config = dict(
    normalize_top_k=False,
    vocab_size=8192,
    norm_place='pre',
    decay_fraction=0.427,
    batch_tokens=65536,
    seq_len=256,
    doc_mask=False,
)
Below are experts of layer 6 (counted from 0) of a mixture-of-experts language model. Rows are named router (the router's row for the expert), gate (a neuron's input weights, with its number), up (a neuron's input weights, with its number), down (a neuron's output weights, with its number) and show model dimensions 0-191. Each number is 128 + 24 x the weight over its row's rms, rounded and kept within 0 to 255. Numbers have three digits each.
After each expert's rows: "mostly gets" lists some tokens that are sent to it at least half of the time. This comes from a sample of Wikipedia text that the model never trained on.

# expert 47
router:115118134099099129162125121138154141122125135147120143074086113167122128158123130107108111160108168106122123148102135111150099148181130086073144107140136110146130069148147109098148112149090126112145065116139108149146117161174143151125096142121096143117148098117151118166107158152116128103091124166126141192163165104177145123135120157071144092120131136113151151135161134113144122141150135119129113128107147166113159134095128151114132118125148170157119159141126126165115145079096145115146139138114105124156106137137164127104120113142165137111145122119164088140100159165155082133
gate0:117122136138170119119156142131135154130117166167118161130172114155109104139065117170140134111118121090126098139113175133118165079126111098151158102083149113135126094117133143152146132173099123087136121159123143154155118149143085107122156117133114158127124104111142145135142138098120074138101139130082101171149131153103119102089153151149124155124122125127154137136157091105131117130167124139104079112079134077159101076105178116104129127154120106119147116133138159093132170099114145116132110123113138161162099144113133129146120044115107113113127122111109138129153137153146128141
up0:149139125102125132149159100094130115175146139110138132132103124152133138070141142135107153152133125180174165116176105142123087154107117132105165155168110104094145152129130155119135085130113157181124145125109131133071125094096168123106123137107111115140110146134141083134092125117094144122085133148129130105120125113145137147117164168133147124091140095110157121089120119121110174101113137110126184108124111131112142156165094179129090146145143148097124147154110128148096100169149134135081144080135104160070165160124121109159132144115138114123116125161126121134089143124128116098
down0:139102102141103104136121132134120102130155104140139117098135158130137165113109158118139154093173133177155159134125145089124148135172149142111123132117154093149122132120142143148134158081147136124076156121119159086128127115118154164156142092148135126130108136066131149181113102133128138085133178162141125114118107152101114093113177156130172134102104107131122117128172107184142110121082117118098147158142088120128144160129150133134128153090115134151067148125104114099158115090124121089098138100109096151098109145107110092138095141118121144173103152088113137150114118112148153151
mostly gets: "In", " In", " same", " South", " in", " throughout"

# expert 104
router:118130128089160133105120145104103158140117135106147142147150143173132113153119100123161126133175105061129101124117130161122090150193133120086138126164134142137175139115124158130088117144097098093148101119153098088138150157155143121129156106086140144111103080122111152116158156110102123129164103149115121094129153122110138131155156094126143145101113122150141140107151124098105155152132120155151121125117133138074116103089161143138159095112112120128145107125146134146113163143155145122158126159111114125116128149128111121097162125172191099141110101140097102130187103155181152151
gate0:130133136114133107144169138111110132152137145154140149095083128143167126163106147110126138132154119096149151134139122118136155042138107162116143088121169170134149102137135134133099155101107120186109145102130105175129175112109114156167162158148171129181110126136157089138122160096101145109067188120151110103115155139137159146140131126141115131100121104160135123093122134094168164146140103119133109119146093112113076131114114134105108131151151118110095117112100101133125094149107078127106145104129121130106133105096167117120134127153167112164112122149119142094131119124104101124
up0:117069145115131121130152121135132102119105131087122107157160126118107112101155137137122110110099094136101113114120162109095079210136158130140130171084116085120098129149143129098136151157123151084128093146120133108150078169168118103103111111114079130089126111108131143128110098163155164106168116168109162152108072103088115107088164104115147119120130149142142136161126129120116107155140145135125142145133161115141157130128149122138128128115090105126121159078100164126098129097161146114113097122137099127135114162166099139156122139143084132126136111123156102117087091112123131136
down0:152139113126141167123101099150164095076132072116148080127135115148124137109146106105136122145152156172139086128180144090188096126126137136158143149137152105108138118136161137140142141115149141119144128128101129113125159119152122111104145130101126118085202128136156180142117093115139098109144153152139138157097114119158167098143171130172152134095145141107113111154063138131122100138093120153146111152115159123153153125157128122125126122114116187136075155144119140128131111149147096133138142133124133113103141122147154093174091109117115133155167122135107111128081132110131144180
mostly gets: "ur", "in", " sur", " Sur", " king", " un"

# expert 151
router:111167101139150135146102106080105145087136132127151131150126133125091131118157119121170097118124152167110092146121164155137075144159137154087139134163092121117107104142115168118161132142134085092125109119095107126135143114110135113126136168136108168116120124163126134139127126154119098132133140148108163102091187097128127134122164096113163135092102100136135128155095155091122173133115132154153107138122128159107153147105154101141163124135087086105171124144168113161150133137148157129166139184164162169129108166129125121147164141155132100099136118155126116107176129150161148145
gate0:160105112168134110162107129157102141085129127110091129142120138106122154147097155160123152137178107131136084131124155128129114126128145098155111126094160106085184156111180127140159081084116147103174106155081146120190158118129152136116109115147131112121140116127083097124137135118149138130106111147127138147135128103086129151096154108113131150165101123143118131131142118126148156121169116125139146113198162089171164123135116137109140056131118147141046147148140125094134129089165105104133111137127154108154133144132128144124125135143135119112082163122150132114133132131142124126
up0:161174122173151113137161073131116097135105111145119084151132091124139175108109107137154106132139156146103159129089080137119131126100167153130149175085142115165114118129195115140107127106123131128101156119147105148151104140118127096097155142129149126128159121158148123156125132146155121132108128086107133135110172066125126110100131102183128142133135123095155089106154111136150150110119098137107101093138174140154139109175124120135153152168103145137090112149132150078125136107130153152156155156114144126153173108138120112092102124102133116129098170123114137115106106149102152148
down0:140122080136113147146126127105131125141139117087141155160141170141126140132162107138134148138149120142146122131101165102166066143115113123133089091094157107090126110102129088136129111122107079135169105100156107141111158154140094138141117127139129120076156139097129145142132156127125115133142149086126126127124101125160118094106119165147139104151056103106095124134139059152132129087122147142129169130158136122107104179125106157158110110126119125138139141145052156056137147115087099152154132131136151159130137123148121132167090126136144131101140134148181122129134142117126089124
mostly gets: "n", "j", "m", " gun", " Ian", " Swedish"

# expert 64
router:171119149158100126143131111154175164115166174164144090154089129110109108104104081099099156097139151104171132118158151152127064129166108143122124151134123099121146158083158132146126143111098171089147155166085164159141072161112106160146119129130108111079135161160130113106138121160105122152127120107127144140141118123110132166114142156178113127131152144116101155131122113154149135100141112143145084128117110145155125128098100136122140101128150125098134142152141152139152096156116099148099152149093142153137144113114106147154149163161126137090155119109126122133144110159103086151
gate0:136119148138075118123136080142060148163078126120123121108138179132102127139152133135142124135116108133128111142080144123097097135087128127149166136144133106143097137134120134137148101132103122169111119147127151125112104170120174074149117165100148164172119095115128143120136112186121167161165130131150122161136117153178116117138148104081092181144148147119138111162098120124156127120104119121130122116131091133142121096162155124126100118150115130102142124118115130138160162112121126135120199157129126108104114142155153160077156154159095094095154109123150100149120140161132115151
up0:106175111095093131133148137142134116095155140106125127113108100142143134133170141121150149118140141131146131093152127116164098096172122121100112117125133117125126159098147072111128102120154130157147153114109094106147158119142143161117133079121154159095119123153087121140127144119080100093088100122106134099131157112130103139087110122123197110140126108147150085121151162128124139108140135102080112139125159186108121169098114146143160120119125158152112146135093121109153142122141146106116102122166135149127099067130177065182116117178134082135102135117107147145127142115133123103
down0:140140117119165131099142165117089116115135110111146179135118115125139131056104162132120125117132052105110116105080161140120142108105133155134139111118115093098113096134125128100147132094140115128145119140137104094110100088115119132135124175114097125102138108120080122105120142147110127147130101146150133125135137130108122087098087125154087151134150128097139152089138109153130183142134126130124153161138119089137115097126139124139116120128143096131116132149150073077159150163082132139160110096159068139089105136132132147095139189135177091130141119152131077154131119150095113140
mostly gets: ":", " :", " titled", " include", " Starring", " entitled"

# expert 117
router:141123121124120114124110166129167122116147153124125089169107106112109111156097093109072120140110105107173118147150157135079132159185136151135126125136117105140135144108130133159118142128122130107137141158078152149110116143100087163125109099107086089116123105181089095111110121123124148152124136132124120146154149143125164133082117148141084086121154148139106140087170128082128152144109169130153064105096123173136103149079106130090095108116123113135164116109136160152139127148082117137090117155135152178109149123118086090114149127124100110144140130126118121110139125153131118158
gate0:158108105135107137117090082176147088113126130176116120093082135154169182136167126110160117125151134117146127148096099099130141170134145114120083123122119163180095127146147117117125148111102141134104101146141100125124136151130141141098148131169137138110118146175131127083171137163120174159116124169088142144114127112163120126134097172120161148156106122116148116119103141130106148137137137114066145121101159154128170150125105137114167116131196117121133121133144135144136091113117118139119141125123125114149145142082091128137147162158118150114112140109100152132197073120127140132
up0:074114112152116112111147144126154156087082142126157135123183107121139101140138144138093131111127150129151152164153094151141105126124108113116151124156128129147126113148137177156154117115091111161161131180139126143087154136163106093146133108105128122122132073110083124157115141102141133143107124111120150119130136101088101118168116133121121135160180139113146176141126138163152104091091112182181115149158122091097158157179141083100125170101093183133165111111140145136127171099142131130132135120155114118153144113134146162137118120146131135105084143153124151114129163124142145121
down0:106136159084086196157106159111151132105165205122141127175099114138106109149109136115127134126080171142136100122152138167151159107089122126157114121119115115124098121122135176147150178142158144137171108123142119145132118160128121113120130090128103107104142101084142125107129158090173120143077087157122158096147111121114111110139100122106130109084137144159145147155109148176107117144120110083154146132156134090142163138124145158126130134142143123110111120134115119117161155160137118145102121127146108163111132098084138157141151144099134144096157130113094089100136142112143098113
mostly gets: " ·", " ;", " :", "\n   ", ";", " Animalia"

# expert 115
router:096136107117165151102107130124089128148133102112152097134115120117099153174116118144116126165155104132119084103094102124148088136135154104138129156170127093161144135079156114130138118146096129126110134124162115145131186165125119183084113135081099144135152123134153122168139147157072133112109111133147114102128160090185109131143153133138106145149120140124168125115176129112154144126138158160165070123100094139119130150175108144118140128146180121126129113099154100097143088140094131182142132095154145133129144115103095157094106090145117144126132102119158129121129138151120151128
gate0:127166146140132145145106089125127100105130115110120159142140140153137113152098125126099111176169109134146109163172091116135098121100115141166089104137129119160104123113173152096114116140139111105102176104126133119128130140107117116151108155131124076130127135121115084112089078099093105097150112118087166064082110101149153102152091088089104111184136163133128113141126097076143175139067144093131132101146135127118125116119137125166134130104120078125144150159117096157157150124135149094115131160126116137140095121137106152126116125119104140148114103115162147114097120106125117131
up0:128152114121109151153123146150071131087127134147120079118130116067130081146108159152104104132135142127091106124129147125154117120112080126123123147123066104144099158128117146111124145098184156187152200142168147136130126101132160142099111128128133176168060121128095101127114104110107102102156139115140151101126157124116139100129137099148084096123139143127132170125118160137132139127119150150134119079141108150126114118146144151133132133149126091100117132109136132157172184076134142113131144136137121149125134094145162189105119117127111105101124160152131135106111116153128122127
down0:069122135090150147137122128147154129107109163140106121153109107130134086120115146151162107103106177175151125115133092151127142147124130139116138135154120084171138126146126109144137122151117112117147133167117139154144166135127128094134058136126114130094124135162084122126162121103108100139127116126077142125137150131115149105065128139130118103110153121149142138099102135146132121151091154166125149156117082120138110168113135151117105183100113122057126142116151145121136113122113116084115106153141124186085151124113147101122099109095108082121112143127148139192121156173157158146
mostly gets: " en", " re", " dis", " inter", "Re", " super"

# expert 86
router:164136128147121116118151112087182134140128159179155104168114111079134148132100098105110122091159154115143109123169108166165104122160136143118121123127141113135161172111137128161119146145087153094168184144097162146157086130122096151155103131127098103090153164145135122117133135148120121153097144117089137147165127151092171152140156097125150094143155160122127148137139101162101125154138119128158066130099095129134138149109118130095158099126116114137151113121149145155153101162135106122124139166132139135104148112080123149137108121161120155100122113108101120120137104174128075141
gate0:155138185145092120099130092144146154159135099154141126130120128154121090124159089103153096131097125122154175130133105143109144143085120136164101153120084128112135139102105142130105161077121082130111104129111160105078125140117112155119113119123100088103128095123130125130120146095109123118171079121129150125111132101163161116131133139166115126090153103105127144149091116160152099108151120109153133104112129135174123120069119095134095167179148137102139099163155138128141116118141127150121139162131134106104086153137136114104153145113127072154146106175136130195090111141125126135
up0:125142165123082120108149097132152156171117100121147124153125108119114115083163126091139116142129152134165154147110075143111153132074141114148114173133084123108154086096101123105131132087116072116106113149111132134089124165099137112113113107119069113088101125128141108102181116108094145138159072148082135113127158104158140115162134128170113134130133104127102137174097089151137122122132096118142103113140146161136129124094106101152122161161128105110140103141143167145142117099125125128130129165114143080127087139109152147116111135138128103138138100147134113186121103138134155161
down0:120096163115143108144119145130120136088144126173130120160167128140131120132091074162150105136098133111133161129140166115111140110122135126166135117153115114144118123116120140144161107135088122117172128130141100102121143182126114123134126126159121098145160150160143085085134174150154138121137165111153164123108162178150139149116156126117153119087144179125125093130109148132163118127102153191177099091123142117181128083133121134156111147106122130102157122091084154151097118142115100090123147202128141116134171165125151112140125134095122120105103136103128145122137107147080118118
mostly gets: ":", " :", " Born", " Genus", " titled", " entitled"

# expert 160
router:103125132122104159137115124112168158128167161110135175118096097118103129112169099086124140187107152170109155153134176136126103138125129091154114144146148157133141129130090124136147125177165128115112088166090149137108100124099120090121132118087089104138085130113157125200149171125136089109128126118156121106139127123131157185123118123102155145117134140159132102089119104114141124149102088130102113161161105167143123130148092163165123080168127118090159146138110134115119121104096138136094169116131102105128131160112132139121142125154122159096113115121122163140119139116095149122
gate0:143126089158134110135106152132130169119165140106100144149088105115155138121128115139143132125139156098114127103172131084082139153162105180108122127132137122172119116137116087106107144184140109135111156149148149147139152119141129105122116117137130168154139113157059136130128160147140112135145145156139121154151116158116142132129103117109134174135126150169128132173164133159127131178106138098125129152115129104202118137125109123181097087159098100160148152149137136091156100133121164182084125113095137105162127129136114141163138097116154103146141126100097120111094135147175106145
up0:062149117072106125075133143112143111146145131094148144128160140129103102158138127098124131099154133145137151164094143139135162072135121097108132138111124107111138157160179099139161125105123158139137111080133162123141103174166129143113113159180104118191081126147131113092106108161134116133111144103156124114149149048137114141131133126125150123138106142132159103132148145104127097138122165152110125099115118160119132095130095137143083126125105115102092143137124127154107140101166098125135131120158142124153133084117114150094129140119113167089112139154082112101154119151130106152
down0:077186169141133139091117143109105135141115135134096175163155153101064075159101144122094118130104129140098169171124122117126143086136088109143127110134145157103086120129113192120093126133129135104124094147124135118116123133140125106150127085125118149084116149132147099079155111139088113145189127129100134139150089114132123172142125127166124138090131106113138110117146149080114135102138142122130098133123122120134105105141134090142121116140123116090133172158143097140077090079146117130080132160096127157166112125140135123108150120115125101082117140131086128127117140137124135126
mostly gets: " Syria", "Se", "Me", " Nas", " Sea", " Bah"

# expert 136
router:158136125076126156134129170110152146168123136155107149096139114117138155146169095114122170139110164142093169154147116136131122084094134113171142124133104105107128166139097137125114100155147114159112112139114099137143137089148147101143144152148095133126102177151122163181114155130128149160127101129135081167128147117142128148139130121102122133106182128124133148098085183152138098143114094107072137122153120126147114127133108171136112125171133129155144118173166141164128172109101163127134141100126168101123121143124122156162168121151106152157110136145098147148101185102135134131
gate0:124103170130071114103162122111162126074134110094135056140121138140146160094118126120121129127110144114177160131123117119126122133154145120123141107090085108082146126104118082096135118163101130128126141121132081112134149133104109129110109173153112117118084132135129125125113072124097193117176155131134144119138117111127127123101140149140175114119168153153138100115089128105121126183122125128148107141140121111109120136126122108146106158142120164130171116121145140112134115119147132073122130116157090148175180110161132139124142101128150091155148152175132122119148163136185169119
up0:088130132138147121160115119123095180137115148147108113121143100098120148160111098122130092110173142113128105147172100111143132111136106146107123152129124119182088158134154144077091143121181104124154154105141155156124143120135095172141095142170136125099103121159103138094136151107156092114141112112145148138112152176158155132134095110122107095149099172144102167187160161136132160143111166142144159140104111155135109115134167140111120126149163143125157153076106104126127131128090129143131150127143158095109147163102154140108152134119099143148134138069122115118103150101090108124
down0:119148123101144146116109127121098108204150111160143143141165106124118136144153099123127127096112118111125161131097097185116130132153085190138130127093100113157155124112117133123089131153101115152130143153158155131157098118127098159161150133116131177141091107120169081092149145139125153123083134115112099150130127121109153120149088111120099106160117112101128121125143130121129114138096086120115128164112115126115137128156099134193144172163138125141140162120135141107136101131134149177148163110154135114151118144134134114103112139141149091163121079069099143132181125173100148102
mostly gets: " Lem", " Rh", " Arg", " Mal", " Mes", " Ac"

# expert 137
router:150109132067120125147095173150147117105110105127111158101156137156119095135119134161141097144114134128155134143126109135104102171122129124112114130115095138170127106154140132111153145142127077081132183173107160103146164139122163142112132080115091166144153116093123168115145131163155096075143132150123119095147160151152089132141163123137117115147085112137112113095101143174108171140111121126146094152096145140113108173139094130101088118158136130121126114092095172103144094146159113139179084170145152126124111149108121102137120119091134133132155153121119111159135150137122127122
gate0:116163153137142139118120107107137112138128145171147132103142115136125131114141107111135127130131139149116133138105130138130147143114084118077118107089074133119156150102119121122125136131104166157149147101092155143106171133112153091134110142159120172141139108132167115113087135150149156136153138094121138087090119153147142143142116103134151160143123152152158159115099137131080067114105109159127147134178119166124110136149074137132105104189140093130140113101140151106190115154115122171114109075090109168121086093165125119118126148130121161141101099125165146104171147154157106108
up0:107121170118145128146136102079126154157112147113126125135177151121103129111134145111134133151107142136110134148157112115138125146109146107108096144115121119126166142146124132139160135169104145117145127086083116174114156133102136118176108133148127123121114162145176074110156156117133116138132109108130107079104114131181114117173115084150118124116084163125155125110123110105102126125117133147138170126145077160135117115156090098104095124142105074119119129066098112065156130146109106123125130124103080156185119152166138136118116150118185158162102128154128147093124159114139117122
down0:103120131102149134150117146171149134111130106151131142073126112122095108072140107160083117147121168158131118122133114159135102116161101107124117143112141118143118143119143130110126133144134117143116141142132111120116164130110128108131123135158098126150104149122102137143146107145142133089112085111143149111103119135168129112136163147133115134131148108133160082134159149130174086192122131155121142142161159124130168147083155137162110122150116141100067153083142163086112107116097164136069147108077126104083134158105101141110114129106184139124115146109192166147129121116163129176
mostly gets: " politician", " footballer", " assistant", "ologist", " writer", " scientist"

# expert 80
router:162106118111112156164104085149129181165102118143133111104118138148152123146149117122108098122171186092102122104133120120121133136144138121095114102130140111140161129161096113128142135158101167155176095115102114142142096149152130153136115174140135119133124098127144107116130156121181142128131137098138163168133108133146100112123099151101156130151156188136148113174138188132138104123187132095105125109123158125093139128137127134181131133097137152146127136115100140091138143146146110083168135138126089145128127145136153135117126138162130138079163109102159104135139096183144115069
gate0:130159098163117131140116111131135163145137089092153122087152133118123143133078150182121135150118143097102141107120136126121124083150162109129129109134091165187169146171137122150125123154114143116147154116130113120137150165167102144118172118156112155113105092167087146102126091151068151149137140131119112136154100158146089137137077125160128128148083105084125095141110125124106104126113144142101112164131156163171136121143142158115159124149128130134202136142127136161122110126133140107133120130164106125110151119142134113130186114104116094121119131143106153122180109127168090152
up0:134142125135114134170132125140135134122146112106166087123129131121116123116084127156105121131100125089105168109104130128141112161119114152100126119106108130163139115150148134116117105176097131116109154100119149132153164154143120119113133105097118109098102128154069143122105127129116097124092147151109141108106103165092114136164111138153141137195078098120110129134128150113110102156109159120159130176150143146148099129142140131092147115131110156107202158142147138148175134150091133116130114148166142130061116140111142077091182148122142075111118094096113133161167123091130113164
down0:114100156104122059177140143132123101143131128135136169125096098140136139136142122092140103133128123133115109124149166129140124160105145127109178123124098099099127089114094108141165178116116131114136114095126099128117135155174154132097142145151163113180147106087120085173140160134155094145159114142135148137127150066134104133108159166083122120104150138097107156163152145128144138138137165128121145091123119112111136137127098097128114097112150157124160113133091159158180153122090130138110159160118131147151124169179124119125137110130127129155125129115075091105149105140168167140
mostly gets: " within", " around", "See", " during", " at", " throughout"

# expert 120
router:102148125117150138144085144130125130111114141092170108137098125145156140130136172113167160103114148144142105081086110138130133121126117132171135169143129127164099099090140111130155107112118146128082136158147170152167140159108151155106113155126078129082147182155129140110154175161114151090103109136173090133115130156164101150107131140161108159091093137126154127109161106095143155116121127150140098108128152153109150132153119145135164128166169136133134146141145107104169117155117160152144146109123104072141130100091114139106141125159111143120124122146110137169117142158130173170
gate0:112102142132157123122182118119085147123117138098128157176117134123092156121130140101116125142129118139132127112127132139136184150164173075117126148072129126126073150114209098166103120098117127139193138121162130133160107107137135142147096121152110082113122077122129127073148120145135160130089122119074143158124162119112083122143140093173122100165143131151136115142104089162155086143116122140119155171135115169102129144138127114141145114132133162116133120121168138122127101138141114128102120067110104126130117120143139144132140133116161116127130129134152114118081131091121147095
up0:107110099112101117120142113129123139108093162117111159135093151129082138156150117126128109095126180151151150079135101140117137148136158123094115138166150159157105133155139114137070127186147165135165148124131125096116147112096121167169134134126145120093131125160103153112113174136120122100098130145096115130143140128125145112125099142138113086186156171134165145142117145075123101133122132130126102115147114139117126178107090116125139160096080128180140101122135134138104115144150112169095146150103075114152077120100185165106159131131135101123113106120119127155102112112095127130
down0:085110118122135129132145160117136125119135146106139178135099134128117114136086116101167147061118107116064191160151130126089129154112133111137142093089127117110121132126108139136108114147118139162091126145138156179120114143153148113077111121128133132131124143094132141134209147134129111116146160133114087131111104085135084131136122169143120109136111114154119119121103091145159111108106136094130150152112120145126133136189087125113102127140094112131081157119097118069131150139099154118143097129128135124142158179114152159149085129134116176120136107144126090137103154163103113145
mostly gets: "–", " '", " ‘", "-", " multi", "/"

# expert 79
router:161113113098132148115159083122134165140115132128128139089105129155171116133140134152167128123128176114135090102143121159114134114125112116136122129141146131144108111165113106109137096155121131161169091137122103166137088122114136171115111142169118131173159114156111121099149160092117105146165114111147140141142122118143133111133135156116128114136140190122117094151170126135159112108167121073088156097151144138078136138126089124159129105098122142173135121117072135066139159169110102062122157130109115146143124153122128132092149125158136127098104102112172125147086113142138110084
gate0:115062098136126103154159145120115136142138096149154126201153131142101115126072127136118113123139149150137124128112107123136166131111099120145165128110054123157121131146105112074140122151128119088152101088091117130132164110147145129119161130119129166143119145143145178103113095143069116161105166104092110149121120127141124148145114130121100124161125134156103124161114120110122143100088143152149129097131151122117127118129101127154113125127114136118066132121116084144122080170080093115164154139124146155152176140112140138136174128165121114084150168105139154148140145127148140146
up0:137142136116130135108139154132099142130150180125119130060096114114143109134188195120132155096118112088121140137128142161113090108148148133101143147124176126129140143114148152166113112107125126191077145140131133129149094139114101098113099149102112091129110096088121110138100173107155150138131123113180149142134147168137134139125130109126137134107135134118145131115112131157151105157142129152081122143107098140126125165145157161117164141164168124134163098154130143135134190141139179130134094090128118098146083148127154153190117142115125144146119133172095104114115090126122120111
down0:148107146140114151147127102145138091143138124136112121128122146151136147144102103188117128161140122145119097133136082140095142103100110117128148142139100119169168094164104122101078067131130115121165126100145149128131174120116142165116163176130117167128095134144149148139131105118086127165080112126108161122155110141151144119157148136093121170129097123140081126139105142112136117101108170101122146127151111133097144115130139091112116120138121106100035144104144110131099067119109063122139128066100120165128151127102140157145132115145122128136121115110154147144136133134165128153
mostly gets: " after", " when", " during", " under", " before", " After"

# expert 77
router:169092112097147109137107153158110131103137143135091155130093154175119129124176141117129130157135113131089157150106156093091142147154124117168096122101113173095158164075089132139097121154132110092137155089112114177108113167139166137120103138103131145140118117150119126140101118130122146156114176124168120128162132114179132142134102131147109124156150104122109125133132135149101127128107105151158142149084085149174127145122128133137109096098155136108148101113131118110136116073141147161147153149134099138159164109108105119134156139168170159169172091135091097093142119145133142133
gate0:124081153109131126163139107122126117139133105110096166150120134120059107184135140130107170140110142106096125102091113169136109110131115172112124136117113136134119167116134126090108132117128100115131139179144118129151136137127154129110072112126148150107115156134078110128150122104107158126148146082107096136120150096108089055148137097120134107103122115150144155156124144130111174089100130141114133101155111158151167153140126117124177129130149138121143108139109150122132168189075101149132107119139097132138093094137130087088141121134101136146147097163131127092153125156126109076
up0:138109092154109119161126175126136124108131127132136103123158104112166121131117124119135120120150140128166120126106099116132150130158149148113141149147152128131138141081137119125138137127135156122173143097101130114133125137097131113144197142082150106137145067111149167141124136165135103130119146168141134118142113132137178162148160170159153170122128094172132152138138141158133105152135111121162085169097152104125131125151128084118091124089079117072105139094128141153176129056118144107109155113134112138098110160150101123125111114128133149086140158094105089181157135119121131168
down0:158126115142116141122123123135112137124145118115170145170097166159140122125105124133115134093142107127126144090132136128164101145075155138126119181165116102144131117160143163152110118114101131097165117108133114129132141140153088169182199136177110103143149117149143118105142138105144165132146081137122151125156165146121127132095079128156093117131099073145148138125137152125155156137129155128126112110142133123132125129174093117106109136145140116152074133117144126118117057122162111073122128123188131105126133088141124160144089143089078137122154145120146102159122132130156140167
mostly gets: " e", " di", " do", " sh", " j", " y"

# expert 87
router:111085136108166152123132144126108134108149124139153149111131106157112134134146143151125130117114148109065109175138121150142126137139115114142116157166116116127116106093116116119075108137181156125132137153103093150129152122124095150130108148152113103084100121128162130159134132082110132118158118107156099104121121128126112155138106131143123121120194135155083100102094144160159167150187079139115138109136122140128126122121155119133155072146099180118152125123127164156106134100080149141142154111128155181138112129158126106117161116103123148157165165161080140124085132095105110175
gate0:118126139133137108123092123096169130156151134138144141127128137091117086101111117111117130116133114104112103148164141113130137136116149106158136147129075155168148168125092147136147097114150109158139110123145128182125073115180114155156116116135106133194106156105142111113137124124166128131139132101129113148156158097130119107119159106085140139155153090109099157116087114139110096171100107089081183162128133134107135133170143109140122106139131112139097145129124147141108099178135093183135140105145100106133118124134142125108136064129074097141135140163098190134124115124124103124
up0:131145133116137161131127117121132137120140160154176095137121147115110088094100118172088136124159148074128108106150084137133136106132146152159130148137168175118115123115122094158155109111123132151119140116133096141111105103075142122169134123107152154115150172152152121140141124116157185129152130145126089179137162141091111142079159149109143133128136063153150129148118099151107124149127090103095165133116152120165119104130139099170083138113124109125116160094126111131123133143074101156112112100148181119113136100077115152159133107110139122111174117159148125131109119137095108109
down0:154138122155095116123113131158165132109178144121134139103078138115104126125125144110133110160131111142103092101120159099125100140179111109147140125144107097170153145124193138122150150138103114122126116122097123163118159119150153151108139119109140137130135144140141179171146133083155182135106110146126136129095144163150120146104122128149111099124118099128146098153080174094158154145114101113139105139110131114109054071144135146130131071126143142127119109103125103104140139105170116127074170114165148123133101136127135137139113127151162121112154116121181162132090076146153150135
mostly gets: " McC", " Mc", " Rick", " Jones", " McK", " Hur"

# expert 105
router:122128111157095123164100123149155128105150092141104112081149139145135086112122116122131089148119131127168144118139159118126095159145158138113135130109106114129132145167163160069103107150147129155142140129145105144106172137089152136141093087149163134121108104129132150101153092159128142080132091121104138101126129118126124141123135106184120106105111116138145114094120137149151106144136110116101085130117117077095098159126133131112125127128106137132122101108126087160108158180160152161099074141118120121167090157101086108079110135084112115166131139125078129152173145125097167115
gate0:146153099157104142161089127091147160188137157145101121139097074136131118125122087109120144122134104115148081113112107123115145129114140115142108124153104128153074183123092121089148134147164150119142166129160138107108127103128109091132177132102097116130117124112134145126132143140085097167127122126169108176113136104114099125136085127102162100118105148111141166150126181104085102093126091119129160151124114120145133161172121140120118101092088128123153165145159117155119134092163122159135154122152101076153158145140141159139137091152145118124094137112132115138113149152144160142
up0:142161106122149150156165079097155136153132152129136114093110075139119103094139090128110149110130111134139099110101125134092103117114149167129156149098110112134100153156122161129128113161155164149149189154132092092083152117104122109144128114089065126081128102150137160094096109125122096129141143137162089168125144102123100105147148107118147127108082101128123148157096109114157122104110105092105107150124141094157114146153106154115115084120111144100162127132130116132122142124150113181154158127094127132113185123179102153149115112098096131140154151129123124144139132163123139121
down0:100158125156167154166151152107141156145121164101180117140161162100120113142148098129141159114147107117115149142127133099116075149108141123124169126088126128166145152146096134089124121129154129191118136113156134156145138128116135170155124142157113098184137083136127122118133114150115084083179140104148073123153158167108105097137125159102125087136109097112151092091132131135139128139122137146114101122139154146133122137121159110145138151136101102123169100133192154105123135154099135142162100111108116159105144105113148111108114113083129147151143081123149114133135149103165089118
mostly gets: " member", " President", " coach", " father", " player", " politician"

# expert 179
router:108141171099148117167113123167153086117089116161126173130108145153176136119128139126111119100139091098178134109137119118117095107086075105140140148130123095137119089113110159139168142090135123141120118120165143114171128072167116106143083107141099159118150109155127105126119092109169132162118102171103091129173105155142114095117129109105123111144136119100147126122122185175104127115124128105144125163123161149115099163122092126124121129119124132135149134114100114150168172145128152113139144127124095169124140127119169094144117157171153154142146110122171093105102093132132131121
gate0:164117134153085087113127126092128118142127157136153149093168101156107115140163107150143120110099145118151142156137171138096107084172120114116093156165142166128102123126097133144126086134129153108171147154113114137145133154147137135103156113144137156144131167126084115094150130148170117153124116105148170093111188109091146149094118103156117148093126129129111110115099111108078092173135156129089133112165193123158102150126105121171165109136143123114126122133169105122150114137092159117157149129108099128116149096093149183135140112119134135117111093130154135117137132158110120134
up0:130124131093181160154149142159138151072128107148123116134082161121133166104112147106140142161134102173110133125121086123144140153117122136130173114103118119119180141141163142114133144124126112131107125107175114113084120150123146121131104123121126102118162081136177131133152126082088135104107131128123089165128087137133106135146138124127140131174161094140167147143106123148144169075113117153169140125055102156135111080119101160110118153126127152151125140136108146111083136123149104118108103092138185132160108162133128102152086123123140118156137155137102166155146156106148148131
down0:175114105139109147091130130130129120108130132129155128128131133129132146110134179150155164121127165102117145130119142135149127121166115153100138157119139139139121122155128159141126090119110209102129156133136128151064138152134124117121183201106147109126099094100097100079114167074126137153122137124144170077084148125146126115129121136097116134091110137140111139174117123114115150138155130121114103126136147128132096128094092130086200114106153096147086144108168107108117139114162155138116106112121137104085136132158148134123104142114133110166135131117154114124117179094099146155
mostly gets: " a", " an", " another", " becoming", " largest", " Another"